From a checkpoint of a small mixture-of-experts model trained on Wikipedia: 20 layers, 31.9M parameters.
Below are experts of layer 5 (counted from 0) of a mixture-of-experts language model. Rows are named router (the router's row for the expert), gate (a neuron's input weights, with its number), up (a neuron's input weights, with its number) and show model dimensions 0-127. Each number is 128 + 24 x the weight over its row's rms, rounded and kept within 0 to 255. Numbers have three digits each.
After each expert's rows: a language model's description of what the expert responds to. This comes from a sample of Wikipedia text that the model never trained on.

# expert 12
router:121110108108113156146111091109154140119119166174112172137137129131109116114129119113162150124110139160101111106129159149113069137144160110118112123092145152110098091115107112117161167156159144140118165142102128111126088100123161149145111164093107146144100114115142112127109138132142155133154139176173060152112113083140176149149152144168139117147143158107099105127141145102156150154129
gate0:093115122142110119120127099101140120162124116150113111116125137184085117145163143117104126139163102148132154106166143134141122133140108208128162133104151172134150142113111099117180109085123132144140081116140138123169118127127194135131112154108130163114108122139137151137110128152156136143144147114146105123130124128124173124173064161131157120126199161129149129119157108117149128118146
up0:113149104113116160119126081160174138101154108110112138096126116085183106161148140085106116159136127095147135112196163132151108115158155145144102149127111145117142151148155128138143123149152133113133128111145111094115112137164121072115113112094136135074120117092124112106090152122114144076150106110086160126128097143150139107121131145154100156129163150114115097147110127150176139123106
gate1:142114168111119171106171144107131104083131138149119118151139105181129135114146132180177115126096100143094122155142183123097128120141140156104126151101145143140121125133132117121162121123092144146121120109081122116119093117111111110095135160104155127146174104117118145140128170131123119161104116134156088105165135108151131147138136109103151112140183119101137110145144082134168167184097
up1:126092131120127057128131159119113103112134135139125171083092139087145097136132118124109132106094131117152123137155090132099165113145109086158150134147132124111111109098107094125124117146123111100102140110125093089077163090108171087118132138154124128118121097154127138117144128167118093141147109162149136182073135150132085174119112139151119130133164150114134152119107151107162123161143
What it handles: Roles and organizations. Nouns or word-endings for people's roles and groups, such as correspondent, Brigadier, rebel, violinist, album, band, company, party.

# expert 1
router:162127115116090122174101113104150155116136167136107148139155147101160109105117140098152134126134145154103113102128135119145095129186167082093087108109141157122081103127137125111133159154153129149109148150101136086106103116135159139128085165110110161159107127108155106111111137105136142113139148168157120130105096091114174126159147144133140093161148156095093110142158162113139162142133
gate0:124153184117140120108118094118150142128119147121153154113117154122109095128129090146106159098110108158113111102136124169127079127105142158109151120169117147110145096146116125138131155143190111124117153127119108149138140169096118094117145111105062163136104129136142166161115138162090137126169093122162165122108130135080132130154153134101127123133141127151081118112114178102173132106162
up0:100142098122168128101127112130141120153124112096108149106144135102134109157184107084134152113156152099152087116082147133069115105086112119144144149132139152135098149153152119126109109142167132125122167126105082117131135163132178145142133121135090124090138101185153153129103149115118147118098108134064160140125099071111134146123119162163115124134137115152113131152127170109130135101127
gate1:102140069144132110167135140153116155120140082150137123145117119117113127151111133181116112141146084158155106152132154149122093156101157128120112098109136107163084149113107127143149167127150099172116083124138100091105110123095111111151120171131160163129096088124142109127131162119109172140099138174163141114151116115116144120112114167161087123123134163134080114137115151117125121118082
up1:119150165147108171130112149128154111107188101142130098108136103132119146108155137126110139116115119142111125135153156126154184116117120122152148144080100157144145097129124149160098162128131075144104165151167181103131131127135113074146097167120113136107106126096122145139095131109081128079161091115146147126142092130138139127131088129163138135118080155157110132179162143118137129117135
What it handles: Mid-word pieces, clause ends. Inner word pieces after an opening letter (v-as-odilation, tr-ust-ees) plus sentence-final periods, newlines and prepositions like with, by, in math-heavy text.

# expert 22
router:126089109112107117145095119108140140096136162166087120155147148140131087119116119112134169131109163145094137113130133128131106127136149099108091134116145164100098100098120139150114148129170152151112153157067115106109090099124163169141118160088124136137100109099140120110091172126136149153156157172148107149127121076118138161147119157158182121154140158095109121125143133103155143152144
gate0:117081130130118141124155128130106129157127138146142126120133128135152086127109117144133118113141105110146141141145124123145174125113137090133094127144165127134159109109142099125086114091158080120120122187065146066105122117126152130139108125146121096147111088123158131148106169144107130195152136123127128142103132101048113126146094153139088132124193147142125129144111131099130090132145
up0:131117165117116167108128115124141095144079138121099068131143119147150123158121097129119142165128139164127095127098136111151120166107146140152078146105122120141147134104117110121105124128109120150149126157203154116155101129114158116096102121168099115112130120074095115131159131128122109137158115138144112156105156157154125077109084103119177159139130175099117145149121080103114137111133
gate1:169101140135104113129077135144120116131110143130157130121123159104130079112141131139107169134100149155134131165122149120132174142146130107152078141140129159100120093117161127131094170132164143113161094114139109116155159148109152163182158127112128146119115053175152124130102134165144128125170149171093120134123159127123113138094156137165162111141128131120143152158145089143113160128135
up1:115138170129111192098130156102129120111134103112153144145153190113129151107156108129103153130116134173093161151145122158128069148134080096136157119138135135117110140129167123104105090148128107181159116147123147152139124134126163115133112132136113150115123120157141136178086100160166130128140158112153121115093124102091103131116076165131122141147138128152110137101142100130108147090083
What it handles: Sports and results tables. Pipe separators after numbers in results and election tables, plus word endings in sports-career text, such as player-co-ach, elimin-ator, colle-ag-ues.

# expert 40
router:145116104103086117136125135133165177121107173126082148134146178117133108108086138120138108097112133160083165113094183140152121148144149098105119129139160139133106103108107152111143148142172125175117139134125137129120096104134134142105107151080090147142118126099127111122103143113148152147152180135135089180120112115119151112146124146140138124169187152126113087144148127115153155132159
gate0:168132091159099117102136124156136184136132108107117097119123174169141153125149100086153105148123104130137115129080113126171149122111137141147128147136175118137145098108159122116128132206117158117145131122099135089144162122105088162111085136069108148107145116147157079131142096112151102142114164137157111119147156089135148146156095127128135123117141111126138094111115110114132139121101
up0:129109149122158111112119194128119158152099101159123148133151108134106154146119141136144167159106141128161151100127132168124128173175138144111116167149186123179165121111147112120123103118179143118096102129139121144177127102114149190166107106120142143147140100142110128098132137144116133151136113115109125159126166130108153110085123119098141111111135096153131070105120110127168122159124
gate1:138155165179129158142086151149123116113119143114111125134125133139096136125157131087148143117120118148151143117161122154146118124156149093087124134095107088153113101133138129111093130110080121130054121105110116139100100106093105135097143143137112163103098154162133132134107111126143133141118165092150178149089132061132138132142123125099123166103155118125164106143105168115095174130134
up1:151111114130096163088127100153123114140123139110111118097111133099115096109120144158099110172102154106115129114190129109167106088108142119117173137183127147117127125156105110107119126118108125117141119136158166090127172136121127093101138137112163145164139155089130141125162129144164158125082105093136163133140105168142126144144135148070159146114160146116144155170162114101136096142148
What it handles: Main verbs and auxiliaries. Main verb after a subject in biographical narrative, such as was, is, had, became, made, provided.

# expert 32
router:151128076092107108170114106117159149117140182153093146144138129121128122109123110120151136125080161159110135103115153143150113152148145114102117112121160147116102097111102125154128148148156122151108141131134095116104123097106164161155110150086091162180086107093136101153108146108179127122155127131152114140109123111114144142160130157148154114171129164117112083120179162112133158150134
gate0:074123080124145115111132106115148110078119127141126137149129105123148110096099102083127134098130139119120118102130118167122113167138150090146119125045149065141139093098149103137111150091153128135136104104146099157138110142129134114142154119158117145117126126136117126125154127152121102161136119128125140175098155155155117177162081089178169130141123148170120132154149114146135129146148
up0:116115112130130097135195112096107121097145143094115126149098143149134138113180161107122115141068099154102136153104136114116082133155117121164104114107116142072129124133114149111119149165114097165138181125158117127152140112102108143153125134121113120115130095158130102148158146110152114129110102109127147159131115118151111175127123111197126132138094190143139130142130123141141125082082
gate1:155099161113139148160174112115139087157168128130121158143158145118161144157125100116159115134163111128119144110133134160156171149209093129164153116131110092113156145134119090104136171151094129120120130124128116121113113126133098149102100124115169072157115133116109084120138160135127113099107146132126125134131087127135169143133138136100136126147126150119125125131163125096117166049131
up1:124133102105132126139124142105089134131100086143125180105124115140152068137160100065134120089116119143121125143113108110148106122129108132097094116105099147144114098144145125158137111105116116140121138151122103145110180147147152134131123105128135101080138119172140150122127143167065151133122190118160139141117160177116095082121124105112105120101144101129108127094167160101140149123090
What it handles: List-introducing colons. Colons after labels or team names introducing lists or values, plus including, such as, and dashes, as in College: and Born:.

# expert 63
router:114107112091099100164094130123143139112137138149105176148128127099146093111135139074157139147120159159110132088098118116158098136144149114122139084129157153141105115136130114119105139155147114151129139160103145085124098100123144135114125173126116135156095103088166087107104154131129153113155147148146123131089149130117150150144112147113147098159144175114090117128151140086172204128135
gate2:121147125129132150125099128147113130130137142116141138141147202117077096153190092153141121128133099124139111110109075128096140108136124096123085133154168110141140077136132120146115175118104107154137123093166120132147132109146205091144096158124118115112127116115112108131125146148163094116149140138109087134078138132123145118115154124090134113085140135090162141142135134146169153118141
up2:139152139123112089143134167158111141165138119141111126142112112122126118152067099144135123163158110171114095137121101126107156139104098118097126154080074116090104119119104085172140131137106140131140138159096141149138130103091127180147090092143092096099104124137087134139140093130160124142128118134127135103144161099184109132140134137147076130129131103176119102142157151119110100140113
gate3:124117138109123077134136125112148121161119131141150151137118061149117122143161117109111114120124142113110081141094091152097121139178142126110148165144159113137094139118151130107137119157128093176127140118155109132168088093114134163120174124151143136135111150099180157174169135111100146153118153100168154134147113101162121119131112140143133115137161130155075098103099119110176156117113
up3:141151137128138144141109122125137126113072097133124083107151106150139162100121166150131130114111102117164101135112154117120147087112129112106163142116115124123144111071129140164147155129124065149154161137172104105116150107119127131108097107098143128129093119151197091129166153119120114137139160133121173133150123107140093115101093103175076130131121145150123098146128174114138099136164
What it handles: Word-initial single consonants. A word's first consonant split off alone, such as m in martial, h in hidrosis, w in weather, f, s, t, G.

# expert 5
router:154107123090109145142116137118147155135139152152102144123151132123160102122122118131141148156122192152094131114127127118147117093150171106108092117087139138088104110123123110135148177136160155142146155136126113089115083109111178155142110170114107150167081124115147095110085150097122135118147130156143106144106130074132144122139134150136162078160135156118120100152137144096184149152115
gate0:110091126089139138111122097168150138137114122125119093141131122130134134135158136178097085123143111116147130155150165130112143139094115147128097146083155165093112098162151143153145125151157114135115142081133131096165075137145106157110117118117132119159064111114102092102144143121153105108125104159138134126142096107162165115103160170147148113125129130148111179102159149128180150097123
up0:154148120116107103074138162108156104129129125150119131159091108141165102117088145115107153119150094116139155117133146138150111109118152099144129118134139120079093135106151137153171087162124111120081108114102111165112130117118123104113092111107166182130118147136129137148118120056131097143111113120105141101132119118140159112123096142145118130172133079160127125113141159191140081164137
gate1:148121127142100153116091127111149118177137145087150102116137120111132151157153170143135144143067148118099129086120139123154111129152173114109082094128111061086102121110126144159156111132136126142143178136177118115141096147111116096126101138148168107112135147127109111118120159140128080134140128145102127153117137146110066112098143120166120104128176128143128133137122126109141185105110
up1:108159157137142133136157118072118123140174159118152207161120101126140168122130159157146122174115134099121142140128116140093133132116157149095100100092159098143121128109138098109132169164114149113136116083134147143141105170141150143151132141151143116118115145122164188116114129106138114116145065129163148125102153128114118159101121109154164131094157121136116126161160116146155141150112
What it handles: Foreign-name word pieces. Mid-word pieces of non-English names and words, often Slavic, German or Romance, as in Bund-es-liga, Beliš-ć-e, Sør-Trønd-el-ag.

# expert 34
router:130088108111103149155107118128150154107119163139075143139144145119140096104110122109158135138138152148110132105126167123144110131156170110091102123100160144096112092114152120131130155149152150157093138141101120095098109096136159179126089170106112152157114130104134127114101163118141131133154162164153110157120131107142157146151133147156171084112151148107097108140155141094154183158160
gate1:135129138145128136107122163134164129168125119124101174152107122100142115110126151139100130098157111110136173134120129191147074125087183142117140135134165109126134119118110135137153129122156093123122080088141127085160112114130134147146132144093095121150094132122145100093156127101097107146107116117118141140120088118112176131128132142169146098115136081124153139159158092138200141158140
up1:143086159128167139166111106143102148122133129139123111109148071142133122134133119128152144139113096074136121123165159103142137129156123091118104149118123128120120183103138114135093106126080125104163125116162069139077152109104154098110119109121124112134167113104141129167111158145119142134163171144178153141127104090176086140153140088139154144098146143110138121148103125116097131161124
gate2:113087101130130150136168160142131155125140137148042126162114136095155087146149140077094142119160133122127053102133129172121125108120177157129139121158112136147157124142126136166135124150152142126142122100120082109107101114124154129142145121124147125130142155124152139131066153106100123121129152130087172128124142144171151139093129170154148123117091140100136120123149163111134150131119
up2:113137143082165157144147133123082127102142133091105127088155101068164123158105114126124148128109150151143047103110118125138128144118118059143139150105111105119134107160159124101119162160092133143140132146160130178110126160139164085144098100145154127108152153103119112100125152123144133083161138140122102117138142099134135160104152099125128111106139114130129170123122117112161121130158
What it handles: Dates and scores. Month names, day numbers and years in dates, often in sports squad tables, plus match scores, such as 2 February 2000, 3–6.

# expert 24
router:162114110116067155146090096099161178123119147159122137143139142121139080087108142127155142117093141163097115107139143134130108115154162098107120124090132178125074121102135094125131168144140133148133160156108121122117103116131131141116091159091079159153091121113160107108108129115128151107171148134168113160118111109101134140166136151143129116152153135098088116119156140097157145127148
gate1:115096115112116148086091119158148132154074142094120134176134102124159153096117127106135117110181103151135161096159082138159119123135124133097153075139086127119131143115127121120115117129127142125127174113137124100104118155130091130117124176124083118099159168122166090112134123123112096097121115119105131172106134147158123097174156121160123160156079143107109132153172133114126123111114
up1:130116173114131117109140137163140150138151160101140142116097091114137141140098142114109128121166114165129118122110105172115141133120112077089140110064092147146145119141075144150103075101095170128132131138111155148095137114142129137145113098131142123097115131122170155110141141110170128108150116113120124158083195126134172090117165120143149101103093107124128156106132160100107111118146
gate2:128169178166134152116092150186140137116127122129117122187084100133104112095116104100147117167135153141074114102133110177122110089120110131105103146119124137143093118133105080121122160153109102117130143114084109127136134136128126128129097164152110127130152133110120105106128152122117110094158113098108140134115115107136090083183103154170120148124144160142115125128146147195119110117134
up2:121163102123126108143114084139180144104121150108127140112131130130124113087127110170128161147152087121146104159179148114168115113082192146057134073108134124130092158125166116092132140139096139123135137133168156129128088121165137091116128107151124103111130130154138126166139141116148151129137138082147127147109124129112166099111118163142084179112125133121145149132147110144140112122120
What it handles: Adverbs and modals. Adverb endings and modal or hedging words in explanatory prose, such as tot-ally, qu-ite, can, should, very, often, usually.

# expert 36
router:140127110105091122153115100118168170123122142137083158158147133110139096085125114095171144140119154170097137088103131138141100117155159115111116099088186160122120095128130123123147151147169139140112151126100124104116084094107156165104102143128113177153112101113119105131079135129127143113142178149135091151107130106110131128150134146148165087144132151121104090125147154111138168142140
gate0:133118111117148101112144138131125136133110101109095169141152127127064085153135108112170110143120127130095131126122081111126143120136125152075120119115137156160103098132142146123115137142134157130132171118122161107148162147115123114125158146150118180155138134161114131070119125134122146090129183096128134076117133122161100072061110117136154096122150150118080155119142150117129112171110
up0:128129143145102107111132127175114133131079115133074138140120126109148096130102130120122134136131179134084130171129115081132128078146151162114148143093078114113133108168114120109136166116151154126150178125129138163110168107143140121139133068127138132097142131114086109116157137122097149135106188156133105127088136083109130122096149157151095124110104095125108120171106128120140103143097
gate1:173080125104123104145111169141145104154180153164121134149109126135125099097140085154118114140105092140157101133133092141101167094101168116176103138109117139104173091148135107116120158116141151122126174157132154117139096102127090143078124169114141112115115142106151138138138096129121137140142094149131132090111158127134141110122124105172135122091103162140092137142153147136169104128096
up1:135114143081113172124121158144120099100152114186122129137147133098138153115130120134089097135105135115117119132105098119153122150106084124137152100164104118103136118112127103132130115122150063112118119152153143073164081101120153164085121188193146094138133139107123141141110142134101109135065124105126108147120127094130150093092123160139121116127132110135128094110129099135129108089123
What it handles: Line breaks and sections. Line breaks, table pipes, section-heading tokens like ==See also, and main verbs such as was, were, arrived.

# expert 7
router:143128127099099136159112092092149147124141140136116150152152144119145105105090126091158119146134150160101132079131148140164104149142167105103138092098139133110115104115124116116146179157162149134119154150110124112102092086132157159125114178093117163165103113116148092122099159104136150119163139149150108144108129110118168132144128150141153092133184152108106101128157174115165160142145
gate0:126147119130102113146186137109079155098113100086147150150130125147109124104090113114117130142126162145150110113146162111137133117095151122100133099083133121158127144126119151125162155145177151138120146136126126128114114128118132146126108120083155155187141127124106052127175147118142146126132142162135156170146124171112141088138102153088111120129178143116081157109110153168112121105138
up0:171091170119113182150119130144118133115106132140112140127124125112164111101129169158084077144146130118158123112127139127139142134149098123129090140117125153162160154143111123146131090142117147123132130142145146139164115195138120164106161118176101148116079125129134119121097089153152137130133108126111133138100123124153138139098142064223107119111112125142149118160113142094140119130148
gate1:123152122116122111131105170142132106105147111128118141077126148172101136100128112145127141141153106116113179145168177087134134157148114116120143132085142103109137120093089119153108128164163181100123168162105130109120132117119160141181167115140087168119122124134124125124167121127134150098134152089116097148098088140132178089151106117156111136135101154107088122123152129164138126147157
up1:125132142088128140131174126154104175107178162159170147108138088095120161156145107153137111105101142142141129169176099168117140167116137147148130111131159092132160111102162127160162102100099093121143089130148113140120131113111093117093098138139117151152122127127134168133079108098128129122120181074108109100100120116104103142141109130121127138126138155120104130101155102116168149129131
What it handles: Short name prefixes, foreign particles. Short word-initial pieces such as de, re, en, St., Mc, Ed, especially der- in derived, plus table spaces and garbled Unicode bytes.

# expert 37
router:154097121087087147164090132117152140124140160160089161141135160132129123117124128095163128145130158147106120103120161132130117124170157089099102132104157153101101097121115111098110152125167155148136180142101081091092085117107146129133094162119123168136107124092135097125114147146148135129150114149156112123124107111126167157134118152171172109140134167104106099128152119110168142140157
gate0:116148143134085162130129125134166121129135153130108130124115147123118155145131103068105107151102126118148153131141138183105150154133159117142143132136135158129164152118074142120100110120104105112151152198108074127114073076097138078122128177131130132146125108135130117136111156144148170168169102123120095132152116124138160102166098110138112114154128124123156107113171095112127149137149
up0:138139137174159133117132106090136126142131133107155138134101135176133136101099135166065110133152143154108113110148163157125129134109134137089120126128141119144155140107085139087132115098163104066115138142116119135128150114121131183150108089111130145109079117131114123132156119137158138150149158162115144117120131138107096113090081190150132167089158159078145112136157152136122121102154
gate1:190122160116105108140123156148160080139122121107061155123147145089109155161139144103131131128087123135141110075106102136140105112135152094145093137178152135095135113124165134088140117154142112128135185109161130115124099130104129129116119149134105135115153107096126129117178130121148103133116111137125126118127106136161155173073106100124162137145132141081130112130075128164134157119128
up1:082100136109132093150159122141157154130110128134169147178103135104132137118100133105155139116119126103124126118117096147146137084120125142123153114121139098150142119129098110124143136135120186151100154153129122115198177110124111146143163143139102136081152104133110111102134110154147116099155143148102111162113168150144080112161126155082129159057119113111100138105141158111088119115140
What it handles: Nationality and name endings. Nationality and country words (American, German, USA, ITA), -born in biography openings, Personnel headings, and surname endings in lists.

# expert 62
router:123110122098102120169097096122157148119141136158101126143144142115134104089100129106158140140105140157088126105130146132146115118164147090107123129110160142124104107113110122127135157144145161159129161153080124114113096093118163158149107174096116145151098123099165120119104134119156125133150158159154107136090137070128155142167130155151161112159166156119131079143170153105155161142170
gate0:130137170122083149152109167104118145145146102159103122110123126097148125108108142081125124145111117096103164150115149176086128116187139099138157162131143120146112154113116107085085112127189084169140142136182129145080126152135132147160129127184120121093105145102125102122110156141153099080135130144155146152140157096137144132118138150146169131150122112150134140115151134124121136138123
up0:123073122122113130114094122109156107133168139102119143108140091129162104136137130120128128139118156184140137158108141115115128156118115126127163143117115161172127121158117114160126116102121069098125151120116112137141143068082139089105136085124121159114159129136129096138165152141076173144147127073163101108168151135097119137132161092143114124146174127104139106102114104084146118110124
gate1:100077125093114135093129122141147130132150110153096063120130111125091150120122097127159156116158163127118107110149137127130160110152108085105075171118111097116152153075126147128136105167102170152149135138107098123146132101107144179176136155139122110093105096147122126096110155129140113147132133134145138152085112130111108136130145135146139132127131104142184107196139122148141145101138
up1:083101154080128078140120121118115147117214113144120141094097091138087132109127138109173108130140113121116154113106128080129150127138145129105105157132093126182141109139156122098107105149147151128102129131134117190175152109140114137137090126120152133118122118123099139165103155118166113092147127148106118111108150140112126134115121124142132094079152120136171153130120091118142147151086
What it handles: Infobox labels and cell values. Common words and label pieces in infoboxes and stat tables, such as Key people, not, out, un-, zeros and blank cells.

# expert 41
router:127113135105094147155113126112155152103136142149118117140167147100136059092133159114155147135110143159092166102107146129128094130158144099107123126123150152134080104131103128116121182140178135154107141156105144107122078100134131139103123156104112164155127106126145129114077145136158138136152147147189110158108107118134150123172122152150138131165167140098103116134164136090157157128130
gate0:123146138160167140150107099141118144122156099113127097120162095101114111099193187087177136135107121129128139082085110154096130153137143120116126095096118137127087138131160116141133143139125081161103119140136158139102119126141114123108051151146103129126132125112120197093101122099124136128124119119161148109147093127137140112122120129129149148164079149102133099129133130107104100102149
up0:141155116142126173139134084097041137139097143124146142178145109133106105111109110106147169161139106163090079101136139105100137135154137126143142169131125105136114145116112118106127148113138169134092113166133135149137140092150134166103163121141156081073104100152125106127126116093130111140129126086137152129156120147123110176129091135110097144144165150153112117105159135138133107130116
gate1:127196122099161139140105101109133114114116099172126108107166119146131096134104124129118127127098082122104188143132159176133178103123110115135114134126090135161150122126118094125092143097128102131137127131151087112110115094112167155119114169133128122133154114121134149076074131139136144140156118113111178138126148107092133103140112126158140161184147134112122125131133145134083125172093
up1:114156135146115096141110145151077110167130132125076136137188138148135162130103130093108106149120099145108147112137126146150131155129140143157150119156139108128120130143131127134137102124131130090151137151122129142152111119096145074143127128130137102119107163120154144089074187147163168114089145155077081164092129128171146096081178115140118138116144154109137120120152170116126117117131
What it handles: Action verbs in narratives. Event verbs in plot and career narratives, such as break, won, moved, set, attack, sign, often after to or was.

# expert 2
router:139081076094101131191103117130129151131140151147097140121152112137148106114105129132136169130130186160109142092129143154138092121143174097093130104104136169117104115107112111150131139120151144129119138137096120124110091123107163149129098160115123148155122117101134095116097165127133137124143134149144121124128103115123179134149136147178134111160177182075126120149150175096154148140117
gate0:157116115162147096154097093145199124143167132107138089117148119151120162108141120153147110108089110149094133158115151133084149148140160105116101115099102089113112099111099091181139152108137114102136126159132121108134127111117116112153121166150109135147101145102117127132133113154139138101122119114092122133155110187150129138140070161143122076115120111100134107186124115128113089116126
up0:096147156085090121122125141107143103085159110132137114085178130178126118116108100151114144134096164168121156141109157165079115140117191130128106153111160102096144142131130120138121108127143138119104135141165140153097111149159121108111174122116113081109116134096110078112109096159172132146140103081108148098129151128123112125137114083110132118118115137124157093114089134136162126127131
gate1:143109081160089134147161111096100134109148108159150094114119114127128082126090059075144113152122127127115152114125129177113097164138128146121136108137122148100161109148162119116103126113125186111097099140115113155131176127094128146099112152100132115127147064170117118102151125139128133139134126124115105124129148115125158095131179126110103111150153159120145148119160112168114173142127
up1:135130106122158164135153106147125151169139057135143193151128077132133083116171141105134064143110128125108105151137137151122111182127148114113100107130136147114103137138140111110104133138130104139130106113107107158134095122122103137110101129119148114121156075136166116160093142107156094103165094075124159133139124125173141111081138105089134107129123146135131139111110138090135124127152
What it handles: Name-ending vowel pieces. Final word pieces ending proper names, often vowels or syllables, such as Ro-a, Lu-u, Her-on, Worces-ter, Charlest-on.

# expert 38
router:138124100083105113164094109110158159110157151163115139140138127131158121111114121102173145120086149160104135101118133140141109131146146112092106119114151152129103095099109114127131142164165143140104171155109097117107108081107162173135111162085105162165103097094132101137105163100159114120162138139144119128120131102108139148153127154145142098158135151112089095123172164117141149159158
gate0:138088107144135099159158126100121118109149160122123185139131132094156141096117106124137152102175130114099112153132100132117163130158120134132128124119114165131138138116129134129072151113164093095115167099095139097077167141150104154162104127124136115147131110135136116144153113103207106113188085106145143136170117093112106133117127164143128101100099130110152117089135122155129130117112
up0:134122124095098120128118142148102150139118157137111173160123118106119123109109152130179137130178133121132101102139131121153117139170131142136161165155104126065096132123134141120116138066123151099130174107135146097129123127161174094138122075097175121151141134131114143131094113119133137129083116188123132123122125108090084126105142164120072124109163131146126127125140093131164108097101
gate1:139154140114132138203084116111094121119116099172091130165123117116096144143118158145118132141129153095178135131127105131141149112136107128126123116141126110144089116104118113139117143102134061127100189101140138110091161139100158174126125158106112137160139121119113161121087141139116193130134102117103120097123105172107144104139165117188098115133126157115141124142135105158108137117126
up1:112163113117105136159100110098103105122169162134147110166138113129128132106123169140121093120125099153130143089120105074104125118150112146150128107133130143131131106176119136112124148178135150116170113160156150117109153112132126046100169137165142166135123146095091127155131150124146128137165092137155155114169106168155078134158139143155173142146129123118135144139129102123088126143131
What it handles: Infobox and table separators. Separators inside numeric tables and infobox fields: pipes between numbers, slashes, minus signs, and colons after labels like Time zone: or Established:.

# expert 20
router:135109106095101124155096107107163156104138156156095145146156144118148104098108125105157141141120161160094138095118142122153106136164157093093115111105158148111095098126131124122139160141155146152126149154103115104102105093125153163137095164101104163162100106093140096124102154136142138117166157159158099151104121100130159152158139161146154102148146156102100103123162146093155162141144
gate1:116115102105081104149107142117105126106161156191112149134186107152142094120139136125114147136178110088093127135111140143165076140147162148154118137149110166120127132114145113103158121148141131165136082123066150101122134118113137144120132141137126161119087172136128142144127138094139123140093129153146149149115124174169163170122143131142095084123152125122119161123135142104109158166137
up1:135135113123127165118142106117108165149153085140142139152141103107101133104125125096106146139104137092139137136198138107125159109110106176151110136131119151115178111114105114156098157109118117141146155117123092122181102123167144185190137152174106118157155139149128143102104127110141155127128111119123132157149150151149136125137110106117127172151102105190107124125152102088158134126157
gate2:152121115109130140159143085076128147128141143177144133130159139127122152128154130164156150100116128127141121098136125110153116091158148142104114138121107153087121095095109097140137125138133085146122160091143121109143095065122170081094158155079116181142125166121114151109101118143141096152135157125169147123100112113142130129100150127144123162152095127113139109107105141153188123095108
up2:161129134110165118154132103128091120133122145111118133196122064116123090129163127096148144129157112166135136092120110118102117081126122132147127089136141127089146133107161127137101155073129157135130127078123144122085112114123135142160102138140098100092128132147158125139115122145121166130149161140128108127118117107106177103110085145149125125097167102155133150125099128160102103082073
What it handles: Articles and word starts. Articles like the and a, and first pieces of words after of or with, such as ne-urological, For-um, dep-ending.

# expert 14
router:142122107128092123140112127095162164120129157168103133158137144107127087125120144137135124118121167151107145090106143127146110147150201099109130114093155157113110106091115103141133150140149151124101156133095109122088107085129161163125109147130100144167089114105131111138118154143156131122150125141172110150105121110122171148157137150147151113146157151098079083144167127098139171168143
gate0:137165139146123112076128135115129113178133157135143121121124165159146069156108156141105101123171128118135114110095156159106119160130178130139079081101111137131141112078121107154125136147133112121100131125084089121124103099150130127086130119165087119144130128105146123145132114178086152138101116127166196170120155120113138137123104140127141143099122142127083102165122127147146144130135
up0:143144117138096087133088100085119131120141140154133121120087151134130112134139120182122145108150183124123125146118137102141144157157154095141113085117164145110142103134106117150169118086138168114090113087100090144103146113138092157099113109164107132173090127117117127123145184115142151166142122100151145126114129126156124157140109141112137134103099121118091097191131134120134186127125
gate1:123158133124096123120104159139137144145159115130097122142147090117096058140118152152136169142113169111125126102160158106144088177114154118150108099134146102093137134113130096118141118097138177129144103127129148141169080149108119097097157133164078134160113125148118122110127094146136137157179125131136133121140123134142143137105118121122101077124149117092062092144146116139122122175128
up1:150116130133094126170123128140142115132101139193163096113144089103123140150135142163137132125080137115161138138115087076136107140132107138104172143117100134163083131098129111138158141138099080139133137154162135157106108104138129110133118114150132117112121124116124135148130117121084151164163102156152128121103103149128130114136204126081086154137129078149148155143127085092107109154122
What it handles: Commas and conjunction and. Commas, often fused to word endings or years such as 1969, and 2003, plus the conjunction and joining list items.

# expert 10
router:161109130124097122144071106107150148090148140141104152146142168129136110085090120070164147166104134146086134113103134134137127104158165094118121118128147148120115092104131103120138147173154138149122172135103138117117114088123140169142095177108108163143109123103129121135124131117137121133159142165168120146078114076135148156144125151150132129141139152108121082122172156118174146125137
gate0:120128131153155150116128128146094111082151142079121108120078119127121128105122176088093132168101107115105089108088116129124140071131147128145137128130135138111105122153110131091118140118101135119142166145088136126091166112115148139160107142092119157137111088147127126180120110098138142066136112123199142149057130141134128111107113107100160105140122138136112145117140146164134151134138
up0:138113106170097134142110098132122143125136127129139140150078160106113144112121133092064129155134114077133150145104173117092127099134154121140110127132126115102150127099114171118108136116114156154115158162145163136151155125157097094137158129109151150165102152151115104158157099091152140104138122094083131134095164147086140128149096116113132084147141179113130075136097149128142091123137
gate1:101118115184136142139136095056101148119140139148083086103108130132146123116121138093160121152143111139104134130109145094114130122101133076116130136130131142170102087112117175127154182114145162125128156095134118122117135100163114115124099120128152103145147122111110188135156102141083127134119145155177170103131103118094139105146134117140141123091177140109150101127124116106154085119121
up1:094174106109133116144097172123132080134104132114138136118117073112146112175120150105108119094114126089107126118166133125162137110143122139140122134145124187119110133124132140148157130124158117142128124117139127131137101148156148126156119091167110139101094118140131119094093153130148119122107139089136083186140174082163086142106113160162164128158123153138162116153151118137091169087144
What it handles: Infobox and table structure. Line breaks, list dashes, table separator rows and infobox field labels, such as Scientific classification, Founded:, coordinate symbols ′ and °W.

# expert 56
router:161117098095109134145074109117146150092115136154085125126191141117134112109096121104150143141110158140100149097129166118152093120149164095112117113109142150080109121116124133130140159160147163144100148130118111079113118096110159151138112170104116149163107096098134108104100146134149118136139145136134139138123148067137149132177110191155156107138131165127110114151132160106144146146138
gate0:128129095081111079167134129122127133112097127137119081131142125158106124113087106147126135099104078120120167114146126118155094105122167162113151116089142115098137134133081162154161161153101120178126152123126138117162148116151063159154129130170142155150139115121145169111163164147152136151114144148135118147093128140125116117172095184120152121098145128150130117132135121144165128115106
up0:111080093143136127159124153172120179140093156104110117138159125124130131167144122142139138150122127133148175124126110140139117143149157125150075120139086118121183168149132121122166155098125124096113143112143119140097118141134131121130135137138129158121169132084137118113142105074156148071126158131092152094094127114181137098161143120146146111113109090164121111162140173112175138124134
gate1:155165078147107127129140146101117060141127169108144143160186135163117136140113116058139125150148098123113139116138131160154121120162127138113061104127123149116130099136110134108132140171156172134120144135133163115137136133132145150167139145115111143118150126136125133127116110134185072091157084070136136141146168083161129119140144150138139113129136149113136159131118103145125141125122
up1:111145197129158145082100147168110139127108086115111085086129139156140094158152130098121168138117138124109143099105155108130115085132148110105156129109160103130156123171113167146113130096106157117120129160104081106135114109088166151126150115108113135119160107164126143157140171122176154122144114136140128141139144132116135099070119178120126137146138087100142118132150119142100147123142
What it handles: Mid-name syllables. Second syllables inside proper names after one capital letter, such as P-ad-erborn, Hor-od-ok, Beng-al, and words like Pol, Del, Brazil.